Experts of a small language model.
Size: 9 layers, width 256, 49.1M parameters.
Training: a variant of Adam for the experts, 1611M tokens, 12181 steps.
Below are experts of layer 5 (counted from 0) of a mixture-of-experts language model. Rows are named router (the router's row for the expert), up (a neuron's input weights, with its number) and show model dimensions 0-255. Each number is 500 + 40 x the weight over its row's rms, rounded and kept within 0 to 999. Numbers have three digits each.
Before each expert's rows: a language model's description of what the expert responds to; "mostly gets" lists some tokens that are sent to it at least half of the time. This comes from a sample of Wikipedia text that the model never trained on.

# expert 26
It responds to: Capital-initial word starts. Single capital letters opening names and words, often after pipes, colons or parentheses in tables, as in C-rystal, P-rague, D-erbyshire.
mostly gets: " K", " M", " D", " P", " C", " T"
router:467520497482561554438504507465485522542446449454471426491529518563446547446541526499527535524498479509565507494485464465531443479535408530399569527565517474532496531515524462522444465449465511514531542430552499485489516535483557483542452473487491503556540515562518544449485467423586469547494526542551461520478555438538462491493513558474444461549462504500495495455459509487485497513525421530466551425498519468501486446472438504474581521478549464565591454445539428491569503520399473494453479593448519561512539558460485523469513481501505495474490541491500516521466497490461449521529447551513553452553502494499500548590542522461484511488548496558441566497543468481428561512472509424503460476545504500560479476421508548526530515559482506541515503476484490480399528496504438
up3:537519542432559544551418471497465426532507532447496567470526606509498469512511547440472527497522490514485515524435535523485536495533500471451516539556489477486490415511476528553497541500540505522505547461536482508497524527549422432455489498486538515481563521614507498506538517485545530520479525498502441528502493473434573522439467543561442453487501470476554589484503462517502455486553478436524550452437513486429462522542510535498473498526488508524528464508471475465488566544496499508448509574425624458588456467481470464506491440515437509476395440441525547490456529481468475585457461509509500477519489459493494460512561418526475468616553491527490477406437436518490538500554481500475485449506504494532535473502519541514456451506443539496545505429498516473510444525520513
up4:480525513469478474525480491496567513474515500558533464546586503571509502475535423497517562523449505477502456531518506517525498558401487459502538523480481403568504564434463488522496452466514475474489508410548479422459520484506450482555507482501463537521536522611520518463464480496464491547470642505544504515542604433453468481503466518513472521489507467459510518489450466491489465548577456434485512450465492472472496487531514525503574484533482449518580492546479529505499503504508535541474492593439607455567506528496517501537493452483485545453483462469547482492550503449473507525496596493489517554446459495495514430556476493524464428535456470524591429479557509511506446451479511519514506471472516507483548436483507524517533507486549418467416497556517564540548495578516460
up5:526476526497496528444543440490522451560508552438515457547525505594440490482482474475495429382515447494516476448466509481513453512515509490496565510406468443480524471491541446476452478490601519423479543478616470511499516551471539529582548558497477524455473534480496497507548568465498537502466580499459518496462479506488536476524503563457467466546527532529508462478470497462481479516504523474481562438561466523506531501507471484445513426462551469508470454493521530491543433495413534530458546528539551481453461475458501521511525456561505536507505486490475468490432486431458503602470533519465528539537568535496525491538554462445502507548436474547531489518563553521515521492469551586483467505455516484450496529499464381468466558524516513574460442486565437431563496508475482

# expert 5
It responds to: Noun heads before of. Nouns and noun-ending pieces after the, a or his, often before of or punctuation, such as number, location, election, population, south.
mostly gets: " north", " south", " out", " election", " city", " population"
router:557441555558570452462490598520477562501553522493424447543532494455473492460472556494516561478449514522513516496548437457424491502447529404471553525442462464488505555584537516456500426502466524474497574496494481469460490556550539525464494559521483494495502482520535569544545503493529597388461485500559535538476527503551494471508481525543514541517525507511499533466529513464520437495543504575493493610420484555470480538473506508492468556438492523457527517524520513561459570440413486490505494482468583542486486535490495515477494490521485540515473533538527447468553551484518550534477492544478506505488460575452504500519503467445465565486466545507514526497523416516510527495530458380462515543534459531439453449455535539492504539449557537463431513486563519483525444453500468
up0:522476495486512491520479407459492480558537410492524500514516465501552523454505542512479530522534509553557466521570547518462470498574552513515416575473466473493510423516476430518489475535536536492577498451472472467478469449447534445492436593510513484562525460653497423513538484490537453512540482463520468466482485538475500500499535558514550479531522503532558539508514523494499450551544539516461479508498519513504448546575588494499552475508624451435506505495489481514449509511511539495507470480508410492579490494474488490429474476497465503487583444476521398440438542434469565486511500466489500493569530501570540541496519554508533518509501449460522510471467437528542525419494589435511498603515498529433470460528468544502479518490456518545499486507471473519547532497494472
up1:513492500535464535504487537449538466466481521584482486453586441540457461377477480511400564517582519498568502495512470493406493499513553488540590516454573441437500447552481542466568462561549492492474518489500521430490464487546546400505490496499442495455561575493456522571540465525467445476493489526462455441555505517471521468506476467464498433487544509529484489476501487521513540505468529459510497541497531522482493531539511552488534504508529504509526516489459470527473565488496483536468495506550484519560460507524527510537568552569463476452522420493558500517445546591486481610452491478517486516476468486458507444521605488487420463529503520413478473501468397487458468522536558508478456526505511528553507537503487512433471495460537506499448523558570525565542474528538528
up2:502535539478519553489507462484494530514549514559491465466521458524440539432502485470485516398512414545530543488408452502371489431476508511570498549528549476527521478538506498460499479516511490458541488460463492513489425490493513516418485599512506485460455456535498498427563478432505493494480521431505506521487523519505483487496519488514466553507551499511509548472530534503525421449498502516483468551499457429434471610470496569443490509573488502506541470496519448543533514502616490461477464465563514487529549525509445498508493477562514500467462463533580482425491528493523576530520501519483579511513512438557607465548617501489453471501543455472533556459518503494431466483482524514468562554461509459497560400515491531468545546414469503509502487535484548528471494511455494

# expert 19
It responds to: Lowercase word-start letters. Short lowercase opening pieces of words split by the tokenizer, such as f, p, b, c, co, de, di, after "the", "a" or "and".
mostly gets: " co", " b", " de", " p", " c", " f"
router:494543572470447471421507541483486518521460543512530504535466435491515546527460552460506482496484559481480479440474513503539563490506571522481487470466544521538555436479507483434497440525477495528517496449540452581462486438493465531563497518525513502478473510483552478448510575544432520516462446467408559478478480510474512499484472504459501586454508537454582525499448513479494507511534444465484428507474564426529542477521561544508447584460498459541483575491525578466555446520560534496510637483489465487485459543495518477473451508506482398482469521544474455413426500551536498503501428515513459501470478557503522466493473500530529497511523487525563516507426488513505494561542504559545510512496432489460514495540509534505381534575451464531481419528497523443513548440552552
up0:530452559492502506486470442454426508459415480522505486573503505547432499534480495525478502500544505490541524529426501553501531465487483478532493550460532458527534561522453476504446508466414450486487478459551427460479534519448504517424440496503495532446509489501543553515469548543485482495446469577506568484555579499448550525473496462481500431454451479470546436536479428486510528443418508491475511502585548480477550505492458453447485526499472490556549484550531553399537493543503515533531438492495549520500466484426520555523439523578479454482495498490498519436465560612507597436537507555504469531447514537498550515556507472483466560536438565543520463517570581547539468519510522455522520481467497525503461520522494507445530523497488503569493473426573506538523555468562461
up1:494441477486481512507428530478437531488480552542459514511497434479502549493442490491448591516480499505528535520465468537558520466479505463454435521464499497476551447466510519490526514545491536395496544376505473466491511463540484444482535517464510516555519469574487539499509579522390460453460545563440513582516522501512576488453565504556546502540539543479577495446496480454511469523504538494560511499514548392479476489530495518529542510494520507529471515536448506516485487535558462483511522538498545498559433487508476498426501555593471474479538541414448463506452553518548518460467531540486477495550500416522448538546486572542498496510499485397435476579475425556501483517489545482495530463472447494520460527419456557461517486473531541516577475463504547493458561537513459
up2:550435469418555476494468538591541581561506465521404455569537596509476494485456498498445526514523503487509541504442408511536527472518518495518455456466480450488594472459522472522566496505525560498522485534499472456491514482511411490612580491532442463496498496506538557465481479494445454540486507438489531490502509544471607500488547526542525503525580510513497500579546521451500563550571428405523512497527470392513547554510540537411442472527523478492538487562480537444463492581522487481537512471495525533439457546547467441456518568456512507513569514487497505459419486488484469477478484492504532490483476491527531524480490504531453506555505492550531507501395461496480464544527500540514443479483478413515498494475593490502465470498484477544502467511478517491506544502531514

# expert 17
It responds to: Line ends and copulas. Line breaks ending list items or paragraphs, the verbs was, is, were, became, and capitalized name openers like Pro, Ra, Ch.
mostly gets: " pro", " Ra", " was", " is", " Pro", " Com"
router:481456453535489429527424502480475446454541554487571549448551519518482485542484507464490509520450522565487574551472559535506467602532531455457527455541471532434496436506473542479499544453533577542489483544499430475524543505547516495527534444526482509492526451531478429514574434521487485468511473533501481511465458540559533476532496500535551508501553495488463526529488540491559547493513423450488528523471546472479480504481418452470525435490472472518485504469595563443505588499485473533440547528474532437526493481516467550508489450457526579518487500517486464493449495565453560496536486499492535419532453558506517519509545549440517487509495501450455554495536492510541512457452558431451506554444577534453471466466557516413461530469484518553407585532486537549397489453503511
up3:502465489469432491522525536526543502495488485509486544527481547511488547517485484544425527475565426481582486474511498511499538491465471513506508470471526485465513498513494482547513497507540548539519462499489489413539490486513429524426521612532553466468524464564474504526495501470568481455530462579421461540556475420500526547441571461579473450476486511475543553523567445466505508572515457488403580464497457412556504496457543474521532483599502444527457489482499602548498499495512456480592508492489533516501513481452470451522502426507471546445487534548511559444493550563511473462528488407589491502512451480559528463516560532519574471545505468504552537555488526488443435475449532516457530425458524505451525418483512510441510541486496529490442505496490523459515423522495495
up4:506514557516455499559508487525473436420502462432510507547559503522456509467425446392454516524451539499532528533432502511486431470468473466493466541505517454572474518502420515496503478516513506554455491473554464475531495557501546438547468478475549543495529542479523479472448509413454435511538490589522590420545494445476520462484421474566505428505535539444512529455492535491485489515499505463475444531482568546441462479477488433508582500437502536463568505549511469465516551579516560608515452503493548448559553553462532556472463491512451505471426534479495441516491549532503508469519500536514515551557462511480468531446482518452519525519457502541424528503531476527595517484489497460506514448547474556476532486531453558471459537551517496454405514495516537540505456487512540
up5:506535507467490506473522572606512501485527534517517495564572476557549513467466478477544483414472522479491496478498555477443512515489469429463515414457546472487486483477432446463467540460486437462525567502508547531511504470490487545525464505540462486479421530496524460540508481577523529512556574536478441481491486495538477547541504546558502536467477439483519509541484492447508516460511406436483496479557496447509519484472443496462503532499503462522532531546508545508523536407496545555510526510502590500482494467486595404497500449446419524539514490460498507510503475554519537527479500526500529489450486551565580497467498449513486530554472456497548518511571466546451550485344473556565536561487540457503524453495566423475471516442531443571463562565565514493467497484519457

# expert 2
It responds to: List dashes, name words. Line-initial list dashes before entries, plus capitalized words inside institution and place names, such as Air, Royal, National, River.
mostly gets: " Air", " Royal", " National", " Island", " Force", " River"
router:407486582573493484527488498511527574490480525494572522530577500509503497515436494537507523504542494489538626519524470494446560517499521518583509531504486510408489559513484489555470472487524501467523492542411459581543484498522548589530491517502517513503500506502474550427460537453504528522567524486450544484422491479493466457505414492534512444511531512547519462485434469498514531519579467520528521427454542457440550484480563487446493491568491493468456458487492525495576508509493488587554562528450463508535501568478519517543527523591481487538494495480536535542539446440532548544545520434459480516484494445450486525523516576508501503472502480478516508539485435392459498483511548507446402460455510472497526515553453505548494475416503515500432484432441505472522429550443478
up1:507596441515456500535494498448448497463526564430504538450514510496459545538448503521458538522564536472532602478513421540470476532481486481519537500541494474459498471509463551568456509452506521490594543511510514454500427455517519479561530497510501469465496561585460520502436512446576486530456502487486555445517486432524503503506500486467368504558496495570510482492492494480496554531452522523551509425516469441460368484500522531452533507520518537520533479502476461477526526515530468460539501514485505521457458574468464572455486502595513503509521523523500544496515532532441456511481543465467508487550504507454597452574516537485541429504537466515495505462570491520433494489440544493530501483463388462428477388441500509452498475476496443490536549503576476498551469505482531
up2:507492503489468451461422549536519534532480408451533508509549516474459501491433459500494497519530501428562490490415473501445518537544491483523550498455549496489518483444434530546482489530538444472470457510517471457530493500569473519477591480525544461451569458497438589471471547466514493505519502468487553507504545560509480465450482397468476461527556468523538436509559491469520515540472425538530445486496545475439476520504545441412517503566527522578489549482453575531566544518525439450476625451482565548504457544563461470511476475513446411516442529496499562451527544508521553519525519483512520504445451434515463495511519541479534528481534434480439488477498533520468489508467568575551510455490582439552490505531480510492423497455518495487483450476574517537550483517514481
up3:506499544520428565475455524510427534546522445521461530558546556599522492520427528519539526442529464532438546474416491512499466536534489471500484519511499513506437547549477425482517506572532489466520516472524511517462506501508549576459551553450529432475517540474479503581506515570464443526501438547524497486507558452508553515457492577527430482495490506555525446432483521461515529508494505517536471545536451500464462466530581525459504474477489471510533543522511501463531523507593459533505518449495568466525440551465519518506561570526488507521460450532515378422503524522487494467519496466500581440491515449484550505468539493502517375516476521442490534520521447515479505424521539506482484532472470504463572441465455535523575514501510394490450533433433575509505443529514477

# expert 7
It responds to: Agent noun endings. Suffixes and words naming a person's role or occupation, such as -er, -ist, -or, member, president, author, player, Bishop.
mostly gets: " member", " bi", " player", " organ", " Minister", " author"
router:467505491496455519543590486526481461549437556524517541512576506480493464472507495586440458536520459508540512462521524528455452443528501490408455499486497462536516473520533502545505502489552526487491472521523534482497472495521527435570492457568496494444565435478580483500537499505441537512531495504629473488545488547499522506482460509515488497509547457479520477461571475503554507482492490521482539411506532570510496468458468471501544541472505498462478535483430529427522431480558523487554441462536514484587539514514480486562576432418488465418501466549466491514487464472441492514497435498601481449464440483517532461514473555579459470458554488475525464505635504486512475522449585537528454547416599538547475550464501506472523470533459469538531465474486557501530517482480543
up0:477529525458459493554549544386516481538441475467561498529484457535457606587504439478489457484483507455568552454533481504424479459428496488518482509510467466523469446508551479568416507536577427518493544468508461457486545468451520524537492498534499584460555521525567497509503502538397554538569470514521525534565517545466560447496534501460374477534555324502452525518528460490534536503518577519518511518470476475487488470526472488504505504487480485514492420460479587455482499574514527490521464566522520450487497496503447481518563488590465498479483514474554489482534525483471481531492507516483501515502474469523503478466519540506529468528529542535528488570491508483433507560465506453544507494492550476523457509481469487468556476467507439579562436444529458460507484490499488
up1:497492557464470470545510509477513482540487460535525380484563447515463557561492499511442505471541460476432544530541503547472526423513504509467483572531505476558482482490509505515464470495501454503512505486560506467534483458499521447495453450550451514521527512505521515483545475487540540511454544502522478516503497522478530511437466518500471540530552453486524438483521493521553433570467504513522525570506476491503580547503554465502469464515461502560490461502487487505539593537576475515474496446512572507514503468482436519516553476583365470514450401438488506482520508562465565551499517346481529549501483465482540485459520472501614468495503533479478507509485580499515450483459521496508451493624483441512475405494527510362487502470494512515512534481560464479546518503571528
up2:486619455511501501567537534446513531499523509487525475455585475443439528498582472514420545536530462511552566415508434498493419439543488499486414555546481430512559483493522496492429457539590526487519534487502458473512471523418508397576519544484557386439450495501558551506523558448445551494451512543508507550492465507459463498497567537530471480520491483518558553543489491499503502476543486536494505501472571506494543538483588529449551441495490561471553482547489475467510500457552498492556453544542516487531546526487457484473511498436509544491506489496560533491475515463504481591465459510577470454557536504508541478510512513497516503488566513500525432509530447491509438541530525567506461504506417428528476450528500514464536544484511544490573524492502473517495437499561505

# expert 36
It responds to: The word an and fragments. The article an, including its use as a word-start in any or anxiety, and short word-initial pieces like part, bo, mi, pa.
mostly gets: " an", " part", " bo", " mi", " pa", " An"
router:489497522525462498489566559430471565576506518556459503526476569549549503538527503526488454557497471497530516473492481492483489503502485475548495484485514459547461489532604571457442486534476468460517456439450505504587483532472506531489493546454451557511484482561374465381546535462483526475479486494558473478469510503509485491477553544430503505485472533479473505564639501570459539505446478533443537495605527488536514490554464553492484522500410466490613524517497440462470504554476552528485490531527498467517479468538470567586465449536534486504477535457417524547501472523520461503430526530470514507498516506452514548506554572522496484474532483475511435527506432521537503447450523515471485435507495509600531433505503428450470463460551489487479522521506470523467511575472497
up0:547483419499512549534523450535431592528463496486511465485535521523546488513537527523471453483467470525469512414516534455490597535466468467563566491470481448518481468492526506519488525445549449509502549438533523509499530525423485506460504546502450475568563513515534536498488507487428532478536536452557597489509515533482473507453499576466452453486504494473544475488487493496543510409510462477468556491574500412470511475546517480564525522467558494507481471575432555428534474561492475535480526417551486478530432455498513586465427563541490440430490482477443509477487553446508490555459557484503527550445486527465436511477470440510520489502485482517475439553482439562467545446472525529432508435497555597512575505532472519452415553507546433521482494505508499555512509487518473
up1:491535494523561531543485521504473439524533550508514519535495533584531556515458536507565452505543541456513495511475453494428471516493448491445519434518499482573461528489438517397431480517506460508537480453495505447501567562513513388560400529549466468454540496532485541495521557536477502471352515496536532515496589425545501519489559581459487443501502494509515518509480548520508550521450459471486561525516502490499393513501477494509486450536544527549463531566478536526442538474505449479508495474495447511512448490510534538492438521508547474513436568461472547471477510518452534535506514462518516470499510557469622461536504534435495465517536471472494511591540561545520517494464433554515482479504426532472449463499483452440527520477519446548501510543481500434501465590546500
up2:486501460464540509483523514564457566481497429506527502533494568500427494538528533434475508528536464500507471536438433520490517531515453467613490444480490486473509513486557555499398587453615495349508534519506500500596526482511527558435527506475401534480507450479457521507519500464515428542478505425470488467516537509554553532511482529505487538482453534445486498491458591446557541496398494463471566569529451502475591505516499517407436514425465502471489421554540478450514486561448436504502509480552549532524517531533521505534524549464485487538502472453520533502491550482504460501464498513506565506511507517481490527504520501496512508502514501518519498492540470475470465452511486496561553490593404447507476527501526573520534520518529491529432490524466482436556483491503489

# expert 16
It responds to: Prepositions after verbs. Prepositions following verbs or participles, especially from, by, through, against, during and into, e.g. under fire from, inherited from.
mostly gets: " from", " by", " through", " against", " during", " into"
router:446454469508507556486481505533453423526543511442412436508485514504531542564505456492527508600530504412506543510478534484538546574491543615466504485491473530505480480498511510448499472431531477504526508507587455548521510482473462511539519440460462462501483465514424486499521441437479514484499504488507486482469458500508506485541445527517533436475456430418481438503476471627513504500424510502428528491470423499472510505470491522520520566486435550445513537481461522509492494519580530511482505500466513507462499492477495558518467518512500535499547465499404556463503506523484468478476510488475439437483545501505451539537483512475511519410552490501507491497510459328541461512489524488532478493468460512449514493525477484616429493496471528525556636550497523602498470497478494
up1:495552450424517544450564518482456509531543477513489457505500517492485469508557400517404493483491539525514531468467514524513516545503524440512478426472521476551543502483534512498507451440478477520472491495520489573547600483495433479558485512558486463495481489559462432515471530549450461601508497493483502403511504429472495568564497468556463511497470434457550444567553552476518609506497459447443494481557503479536485546494502458496482479570499525478468507512467445514501482524586500502478563469526533487484518580472448481522480543477510502461438507525515502513499537479543545518511592467542549478552417506528467488527469487474504491509425509545427479550432490517469525500529434535575528533492544547476542419471544477514521436463582514493557534541485498518459441569484387
up2:532439484431493495531520506518512489561524515451498475452530489571503483503527403478465501450537539423499472479459496518490533548497422473512451525535496487441502468477480459499461488525573513517493469556548444398492526470480529485493482588504511451533509501596529498510482491553532444505399542487411532512515519472550521480420566497567447521495496383473546542543525483506469516556494561545440518582458479421511472543520535526534430455535498478519476546514539455510491490506512513498548518516553500465499573624470478484459500487536469424496448516534439489497454436476531536521459500445501536498487480503515492457535535512586576493502396420446534523502509477509499456502564571520505461564476455480495486531468553428466514511446532494512561464492568464485516458514541466
up3:482526515484542471445479587509471444428478449449555515562477499543481552537492467474541551499534545416481517484510511498458507523468524427437477465521508466500469404524523521507407471492498573480555522469517539536521468461557522542509511516502511427526542481464468600485544510445486545464441555494481444486578529422568545524490518466506436493502484447564589513513490567504507521512474486520530545466537524498467496521590479537497511430528557456521547487504447442568507492552501498450517537481550493470479507522508497425438481417528498499515454493493527498464405503541497543497542532528561510550479462475531576530443458534470524439504523495422486488506552553519459500489520511511480523510496394476446479469431553466470496576451522440613562504539507441505494514565491482

# expert 35
It responds to: Taxonomic and foreign endings. Word-final pieces of Latin species names and foreign words, such as -is, -ia, -ium, -ana, and accented letters like ā, ń.
mostly gets: "ń", "ī", "ana", "iya", "ó", "ā"
router:480579521480534423505544422538484531427613517512482490512499501525479472511512495479534505508439554505497521473501493450484516572496526525411506503515567521475478496531504422479528459529538528508506553622447455466539519433492541509474567549468445401483486598552468457571499475497468542580499518487569504494448484513411533522491541515463534551538466542494456464473555512494529454493440495514437569474557470489537518569529481464539538532544537510455505508444486568443538436474520484476540465477480401516521477499539492511498479531528556523516508526476464520476498443482490525443566463478485538452539447511467459508517552444464573591492577510542456428456455512461543488516508520525432536528496487478462474500433540471448466537533444524449550564511517532521495545533463499
up0:488518564464518468464504453484423504468487510521478504539574472526548469449450454476485450505478533559477487487404490528483524542478512491537461540488541522458431508481478499511504529533558434554481490514535493454453436499567512444444531480520516460533487537553451494511470482525487434572527574524536540476497503490526435487471492497488439490526595498544415511522586505482577503498402521580426482460457522456462503530470568527429531409495572506515471521541444414479483495534520550483469489446502548536530466484525526482505513506493542488527497537458515471401522462490500602540451472434458568541548516475464568560574499427540504489528532509528512570528480487529530489511389458536446508516495507424539450490424539545494489486471497514537513543522512529462517479589492480
up1:521548529518514458571478474517474528466512486538537493470550488536502576481481417583501530490522493473477501360513464533409419531526481489529512553559531483521508496491521495588491483463563557473489567490533476521475457474461505448544492478479499478535553474495533442494477501442530464505438449520435486546501510508449603456427543479506537474474484516511522495466524462438436508513479583490406513529505462477528415535478496455474544506512467556489579504507536411489602584521547509443588487583454447525495483526503511503434449497557412521512547489455500536434429490499457523462449510455527505544532546478406449483495559493527510461517470464499518533496512464518570424484525547492545477492535523497485508481484517466507510510510466563523568498441494516447483532490553501
up2:492505431523536493503522517488569528570507505524539444553475497536447523550523469470504501512532511435477504480516478585503494415461590501465453522538549509492504440511545541476475488572483531514551537521441549420563461421450507508458527537510541418519522528535425513589509451548527428504489457442530490517514533479464522603456560498483531459574457479447514487482535536440593492525479469518466503520484546468496568522553520526536557490531519506520479470483504533541509523549478428490539421483516464411540529522444479435487510504556491508508534517417546461496565485487479515489492644439575516486528525567554515495475485459445538471490527461547548530572468480460506500499520521489458504525512454468496429485511562500517433536419499537473471539485553506495563475543518538

# expert 23
It responds to: New, United, title words. "New" in election tables and place names, "United" before States, and capitalized title words such as Best, Great, Super, On.
mostly gets: " New", "On", " Best", " United", " Great", " On"
router:446532511542474454541521534460530482482522518554519545456463503483483490480516506506517620495457493478517441516481485488515505433570513575585544458545481472581534480400420484508488528504491521459548503476495493490456484559521471509512526505525525458428488523474440551558507478479527548563513507513494559443482524492550427531563544515506513546498478454505524535518439508536540446522568493464518521468543422430588508535461517595435488500563488499492528530533465474428538525516510429485513446440508474473496513541515504539523470458527485536461518536442509572490530578471503485450527546461483442510401593464559459515505553546488512566423475499468468518446495500458573487477448444500505480477578458536488525530429484514526484518474453607496460463427562556502459474473496514
up0:493500495535444484523512475483533490526521506453494542497446435508427434485558422473527582467521459538528480449452488506422541557558483499546548514577499449505524493462491542452525487493534471455466498459540495457483510556462522475462509513497492509488521481504490518467493443509510508577497389521525539471552524544480544552505555510590463505457520599540470585516440511480501539566492564484494522459476527418487478471438449596488442520488532546571584506507416526441588488479523479470555438476526541464483542551459491512548489458519528542508454445571563458467486527531532571480494526474528481512485489494531507484515534440470478484489504447532614497588488437496474498463563539509475533528483496533438530541484553456530532515486515532477449509455575569437536508543444475
up1:480534512507498499567445533424555508497578483537468497474480481547427597526517505560498535518494454523504581420464462487497558480502540462492587478469529465507519512489516407515498563520492466506482510450489488524464560426458490473479532598485542462535533478462499498456505498526572511516454538532502491544490504455454485548513528474559525442500517527504525492540455486474470500586518574471478415508471520468499433594467537465517556476495469477484555559605414424439508499509540527447463457473574482420596512458525494457445505488544429490501506459484507444463476473521488510455508469452480495469479545487495490536497517547537506521509551501583546450618594436513524525491458515478515518537507534503517518503464491444485519429515487487543483482528520528620471481453497506
up2:491508503425515452535518461478534493457510532520544514517508511553482513394499506470497509448525518438517524484515470490528468444505537514522519557473549501517485559419447509472459483541472574512538512441520495561544520529521473611587499495502518463500499463520552468552466409513545532632474481570533479435503537461477480594504514555558553474522540497526444502511493504471531460501520495473475502543497489478506490427552471489421501536509506499546460398521491581445561541500487481479454503487469479429497499494454494499479441561543508472518509515451530502526434650485482554492493536496494486425483429516554463503575493515475470537530472474530558513564494529501488517385519516490469508563606457507490511512449451513521444470514565507483473549467561469454547468499497452

# expert 1
It responds to: Adjective and quantity words. Quantifiers and adjectives such as more, various, several, high, and adjective-forming word endings like -al, -ical, -ive, -ian, -ic.
mostly gets: " more", " various", " many", " free", " high", " some"
router:490551484510524533452407480540518509532420503540448506484532487527502525481461493441459534477487485483449493502459513513533557478450604442501496516523422531556510488460548484464508513555442551472511486502529524471458522435503553509405488436516497435517535503513463509479494536553471537494491505509573514553511549510497457428405615503538443542484527528540566547441501531507480538512523526469506512480446549509512499518476438485475450417475409474573469419464500529533491517485491530527466456485489512528442512460503499479426471508533591588527505471497509492476404550494497535504560485470514479504559473493551506500608499482508517502474526556475447450480493550568527517489474474577472594471582586511489447508548524531462511481528613537494496483463455486548461469548469476
up0:510560429487447551521437478482449482493533486467462449466520523487449473507533511483493460485516530524501522500482467533516560455502517454551532451535473496571468556491523529468581570495463510519453506404535465527491572453430499546444558443520570472552541533512419488516546492573510494557454511523459487412442436571401458523443578461563560479541473484489511559531490507528503474430518507426445513503483596545490577511537448479474497398502535515525540363517531463474496480493458443501537508517524535510522460479436512516538477580485518476549565444494557493512428456489480563512503519464509506521493522527499520457576485550470467490498518493503492507451499558555569519492503506535475547536529487476485479543474536511480493577470560474455483468499519542511453496531433462
up1:468436508499615511439495555487475499574529507489507504491542528470465546367512493500516384454544515491548487464488527461429541451454516490510437445453514484518527448468596539503483544519594561527483509452487469467494479472493494510503494563566512471501504590494479512542448493492550497516475507473487477533472472527469508492467566533528544508470531522530498503515562534522476496539507458554421518524489542489490503605558550514503581497540548490538523505507522412552482499518555490563452506569558457502477493503497482428523483477450508549513501461501422489453459477501497485526499508388589571497490518508561494468458477481487492503542432531560475497463443452568581487463530537548470427500453514460539508548506471468471560486426459535483524451555424504529441485507500477
up2:532488491536478550480443481490498441516498430497526499456477468536527475464524582560488493539463467526528481558477502524571577537566535495526531460533530510499523517459473457478516441527494506510469495456601482510541524484532497541496574449567467499508483478470482553506517425459588433422494564507512485552457493563509527473558510515506479484567537495545530456508499592478519551507459476515466566469456533496443440549595502468497409471438471449534502445507423430504478482559454490410509483420472491442497530472558396498536482441524516508433466521463559485423471562494529523486469504533493490527422477477482479540479477489445525538511558504492517521560496541536574462451585531429553527496520537509430470485443532527462478569498504462552515521480502528493481539560476445

# expert 32
It responds to: Clause-starting pronouns and line breaks. Line breaks after headings, and pronouns or relatives beginning a clause, such as who, which, that, he, it, she.
mostly gets: " who", " This", " he", " she", " which", " It"
router:509491476509518507515558474544499455531482438519557521454515539529536482474493478481475462488509549511475574515438568543534435496478485492529490496503476484549508490497471469465503528446404511468502471546466461507600484453428525613436494505491446540503498562475525503533501533508550468433454504457425535546534413548447429534478502583554515559530508477550491533498513512511489482507515530495500464530506459504479446504480498570487477480448581559467494514528551511497567470482479498509477469571580444498493495523457462511446555573461579485473483543456548521550494569503490471561486533581476433476526477484486473535491492462565462452517547556520458459540412545504413474464504558500586531535530527471463452451466489565468551494481489507517505405570484554425479411499502553
up3:511529523450488483459543486513516547542527452450558536470520591489500561449501450515540488478520483468473553505438504593461475511423454497523495490523519478453487543488386522493447541524507507449577451511483481519570569419540487509530537511536517504473544487517541524538537525445572444484506444474481442505499479527504473553482518537512512515555570460505507567456484560443494528520486450430488473496544507516506476593492465507526393517478490487439504519496533384448480564559485510404519547553495444549481488538452483484457444475449511469501522480509539549470552486464572515510512515489501510491533498573582512505574520486514443497509486488581499530494489485491498493512464490463522485553482442424524424456500522491559532448464553478558494471558572523535513379563529455
up4:507547547415533502490493554579443556583548523510512507480464494537495503504400478524520453501542479438535523472437463603518448487459475483514530533503592481488512532499444444446478568519485518453466529550455488458466516458514542544470570463563512452493533479508506482551472482483561440528491494504478430565446506503476447552474559453571497438430497512544583474501482545477495516480540456508543587546524518499482513502467466462502505452540521467531513457524438549499480423499487487534525525464538552488512481500487530515573479474466478458439507502457591411534540562459539494567501511519555482537479415550488593452416517505487502442520517411498492492558473519480464441510525430484512517477513465442502499422533498501550507516452580510502536450552527477485472510564537503
up5:522536523458513517537477512509454514489515417556508533456498486532531513474445471506457463481559535466493520533549550470479514511562452444481526461485481495461564481431450447473424556505491447519484496470563480502459431434538518496437531469485468453505552521614551498483534458460476411495419480480491508551535501547505579527483579500490560462444482590504504534509517529505488457417503451510508549460496543456479425516568544526525486505522533518527552493491526526377496594510497491542476473514535509503479478497398482472513531546512466541510484478515500499508455485461517486565502522498557462570489479506502576516540499525581413489523419505474493669560437508492459451540535480492485521536496509504553511530509533483485537501504467401525495506453507510524547443548454494